Experts of a small language model.
Size: 16 layers, vocabulary 8192, 11M parameters.
Experts: 32 SwiGLU neurons an expert, 6 picks a token, a softmax router.
Training: a variant of Adam for the experts, 335M tokens, 5541 steps.
Below are experts of layer 10 (counted from 0) of a mixture-of-experts language model. Rows are named router (the router's row for the expert) and show model dimensions 0-159. Each number is 50 + 12 x the weight over its row's rms, rounded and kept within 0 to 99.
After each expert's rows: "comes after" lists some tokens at least twice as common just before its tokens as in all text; "mostly gets" lists some tokens that are sent to it at least half of the time. This comes from a sample of Wikipedia text that the model never trained on. Tokens count by the router's weight.

# expert 11
router:43 37 64 35 59 62 50 34 48 57 43 43 58 65 69 55 49 63 60 53 60 35 36 68 54 42 55 68 77 66 72 63 39 55 51 48 49 58 36 61 25 61 43 57 43 49 43 40 54 51 47 37 37 66 51 35 50 55 39 67 37 45 33 31 50 40 58 61 63 57 67 67 40 38 68 53 57 27 40 49 80 43 46 43 42 59 44 50 67 71 72 27 47 60 43 42 58 39 21 28 48 32 42 53 44 46 49 55 63 52 64 54 50 50 81 29 38 47 58 54 60 46 55 46 51 59 43 54 40 60 36 42 66 34 58 27 46 59 56 41 68 58 40 44 52 26 68 46 51 50 53 51 53 47 31 62 39 42 44 26
comes after: " the", "|", " |", " The", " (", "=="
mostly gets: " this", " same", "See", " This", "math", "Personal"

# expert 19
router:59 56 43 39 70 55 43 44 55 41 48 53 61 35 77 59 63 63 56 51 50 45 15 69 49 53 47 60 77 63 43 63 49 53 50 59 40 66 36 55 36 58 62 55 37 53 37 48 33 56 66 46 45 50 44 50 58 40 47 54 40 46 39 33 55 44 52 54 53 53 49 82 54 59 52 71 81 34 31 36 54 59 45 47 52 66 48 63 66 54 61 36 76 61 52 50 54 30 41 18 46 56 36 55 45 60 48 41 50 33 65 42 34 47 67 60 46 48 74 24 43 52 45 60 33 57 43 40 55 45 53 42 44 66 56 32 39 48 42 41 71 43 33 50 37 58 60 38 58 38 50 51 46 48 20 52 43 57 64 26
comes after: " |", ".", ":", ";", " (", "|"
mostly gets: " T", " C", " D", " H", " R", " St"

# expert 6
router:37 59 46 60 58 49 44 28 51 45 57 49 58 43 71 38 43 66 36 49 30 43 50 71 55 34 55 47 80 56 54 65 56 50 64 55 56 67 50 55 39 50 54 55 42 44 47 31 47 54 50 39 56 47 51 31 52 58 40 62 35 31 37 42 44 39 54 73 45 54 61 55 45 30 42 55 61 33 27 62 57 38 36 49 43 44 54 58 76 70 65 45 66 42 62 52 57 31 24 23 76 64 44 44 48 52 43 39 55 55 61 56 52 66 64 37 27 61 58 43 54 38 72 74 45 64 56 59 47 67 61 37 59 33 50 46 45 57 59 40 78 55 42 51 55 42 64 46 64 44 56 35 34 42 33 63 33 49 47 29
comes after: ",", " (", " S", "–", " 1", " 2"
mostly gets: "000", "60", "00", " than", "59", "10"

# expert 8
router:39 47 41 44 64 54 47 24 53 51 53 49 60 64 53 49 45 48 60 66 64 42 28 59 34 45 52 82 69 64 49 63 62 71 56 68 45 54 36 41 29 54 63 45 39 65 31 60 55 52 44 49 34 75 58 31 56 49 41 50 31 55 40 53 39 48 48 54 47 48 53 63 55 52 60 56 55 26 16 62 69 32 42 42 52 55 45 47 56 81 65 33 65 61 53 60 60 56 40 42 46 52 33 55 48 57 42 43 50 41 65 69 54 39 71 28 26 56 75 43 46 48 24 48 64 62 51 50 61 46 40 22 65 52 54 35 45 58 45 32 59 49 40 63 50 50 57 43 49 60 58 54 55 63 30 49 37 51 48 38
comes after: "\n", " |", " the", "==", " ", "==="
mostly gets: " MPC", " List", " Votes", "See", " Ind", " %"

# expert 16
router:60 60 50 56 50 32 47 58 53 61 44 41 58 51 67 47 50 61 46 53 57 59 28 72 60 59 65 66 83 53 60 68 37 51 57 54 28 67 41 42 37 51 46 58 56 47 20 42 41 59 57 44 43 64 58 42 30 54 49 41 54 51 37 50 54 57 43 57 39 52 56 77 69 49 50 54 56 43 21 29 56 42 52 35 68 54 64 66 51 69 73 57 71 65 51 57 60 44 38 17 54 34 43 75 58 62 37 49 61 39 51 52 40 49 69 55 34 33 56 38 23 52 48 53 46 56 41 41 34 59 41 55 57 51 55 41 64 44 68 36 59 52 40 40 42 52 48 34 48 51 51 29 54 32 39 44 26 47 67 34
comes after: " |", "-", "/", ";", " \"", "ic"
mostly gets: " T", " L", " c", " b", " t", " h"

# expert 9
router:61 49 48 29 57 58 54 47 38 50 44 37 67 37 62 61 46 58 58 46 58 32 29 69 26 39 52 52 65 60 70 54 38 68 71 56 30 60 32 39 43 52 61 58 42 49 40 52 32 50 53 53 45 59 49 50 34 48 33 46 45 44 44 30 48 49 41 59 57 57 54 78 49 36 64 47 70 35 25 42 59 47 41 38 41 47 52 67 57 68 69 47 61 78 50 45 54 30 29 54 31 40 46 70 54 52 57 55 52 43 76 52 27 35 80 57 38 49 47 63 41 56 50 49 51 53 59 54 50 63 45 54 63 36 56 30 41 31 54 50 71 42 41 40 53 61 67 44 74 58 36 42 48 30 32 58 44 58 60 34
comes after: "\n", " |", " 1", " on", " ", "|"
mostly gets: " September", " July", " October", " —;", "|", " December"

# expert 17
router:49 52 51 46 68 62 70 39 36 64 59 40 53 45 65 40 50 59 61 62 66 29 33 69 59 36 51 62 85 63 41 68 55 64 39 42 27 79 56 65 28 58 49 47 45 52 56 41 41 64 45 53 40 59 42 38 47 63 51 63 61 24 32 36 56 45 67 56 54 55 48 56 53 45 48 60 62 50 22 48 61 60 38 38 41 54 42 52 62 59 66 32 58 41 51 41 72 30 36 27 43 48 37 52 42 57 56 39 59 47 63 51 23 58 67 37 47 39 38 32 48 34 55 55 48 46 62 46 49 59 51 33 57 63 62 28 35 44 36 62 67 55 53 47 40 42 65 56 68 43 52 42 36 54 23 45 52 49 54 43
comes after: " the", "|", " of", " a", ":", " in"
mostly gets: " O", " New", " No", " E", " De", " La"

# expert 25
router:32 41 44 31 50 44 61 48 52 47 42 55 61 37 65 55 46 62 62 60 69 34 29 64 51 30 57 51 52 63 67 69 46 66 71 68 55 60 22 62 47 57 56 52 37 51 41 55 43 52 45 40 34 71 52 38 43 66 32 57 35 33 45 47 36 40 32 44 51 72 72 58 50 57 61 55 62 30 21 42 54 33 51 40 48 48 54 59 57 70 60 44 68 57 39 42 57 29 40 52 53 39 34 56 49 54 57 36 64 50 81 57 44 60 78 52 25 62 58 56 28 53 55 70 41 55 48 37 45 56 58 50 63 53 58 44 51 39 38 53 77 47 38 58 38 43 56 51 66 30 45 44 54 47 35 61 43 54 61 32
comes after: "\n", ")", " ", "\"", "%", " for"
mostly gets: "\n ", "The", "|", " Labour", " Liberal", " Conservative"

# expert 14
router:47 56 53 46 52 60 45 43 39 49 43 43 76 42 73 63 46 54 39 42 58 47 34 47 52 30 47 44 59 66 49 61 45 71 67 58 36 65 40 58 50 74 62 49 47 56 60 47 35 55 54 53 25 58 59 42 32 60 26 56 37 41 24 27 47 55 45 55 51 58 68 63 53 50 56 44 63 33 35 37 61 58 63 44 64 62 61 61 64 68 57 36 66 64 32 46 43 50 50 48 52 35 42 76 62 53 47 49 52 36 57 51 42 55 69 50 42 58 57 17 51 30 68 55 62 50 58 52 49 46 55 42 66 51 68 27 44 48 41 54 55 50 37 45 44 44 73 43 83 37 56 41 30 28 51 59 30 52 60 31
comes after: " of", " in", " ", " on", " to", " from"
mostly gets: " its", " on", " former", " local", " near", " air"

# expert 31
router:45 44 51 48 47 51 68 52 40 43 53 44 68 47 65 71 54 64 50 44 69 52 30 52 42 36 47 59 74 57 45 58 63 46 53 38 52 69 31 81 31 57 41 58 28 56 55 45 44 63 63 48 37 51 42 42 47 54 15 55 38 42 46 51 48 46 37 71 40 60 56 68 55 48 51 41 52 50 16 42 52 62 39 46 36 49 39 59 42 59 70 54 55 64 37 55 47 46 42 47 49 53 37 57 37 66 49 32 38 66 71 72 40 58 45 39 45 71 63 57 44 27 75 66 34 44 54 47 51 52 36 50 68 42 50 33 38 62 45 51 64 45 21 36 63 47 69 57 63 37 51 47 58 56 40 60 32 77 52 44
comes after: "\n", " Al", " de", " by", " N", " I"
mostly gets: "os", " Al", "om", " Car", " San", "("

# expert 2
router:41 54 50 49 52 51 50 42 37 67 36 38 73 52 50 65 39 57 60 36 52 44 30 68 51 36 51 64 77 67 48 61 47 49 63 36 42 67 46 48 44 56 48 35 34 45 40 55 64 46 44 49 33 55 65 52 59 55 35 49 35 22 39 45 62 33 57 62 38 68 63 67 38 52 47 67 50 28 23 42 69 54 58 27 42 56 49 52 64 75 75 56 66 49 55 31 66 59 36 18 70 48 56 59 47 48 26 58 61 49 64 55 59 50 71 28 32 56 59 41 58 53 55 51 51 60 48 53 57 38 45 53 64 30 69 36 68 56 61 50 57 39 53 44 64 36 60 47 56 42 60 54 41 35 37 50 40 41 44 42
comes after: "-", " |", ".", " (", " ", " H"
mostly gets: " JPL", "M", "year", "rom", " Candidate", "″"

# expert 23
router:49 48 55 26 48 50 57 35 27 52 46 56 57 60 63 63 46 64 55 52 51 46 55 60 44 37 50 65 57 60 49 61 48 76 64 70 43 53 54 54 48 49 54 39 36 69 49 39 45 67 64 58 40 69 46 61 49 49 50 61 41 33 30 38 53 63 32 67 29 72 58 70 51 55 63 46 63 19 22 47 52 46 47 46 39 52 37 62 59 55 60 48 68 63 39 54 50 44 47 30 56 39 39 70 42 46 50 34 63 44 68 56 26 60 68 53 44 56 60 47 40 58 63 54 47 52 36 51 45 71 31 57 64 34 69 29 47 39 31 57 68 35 49 54 50 40 71 43 59 32 58 52 40 46 26 59 21 57 53 35
comes after: "\n", ")", "==", " he", " =", " He"
mostly gets: " career", " all", " University", " Party", " most", " many"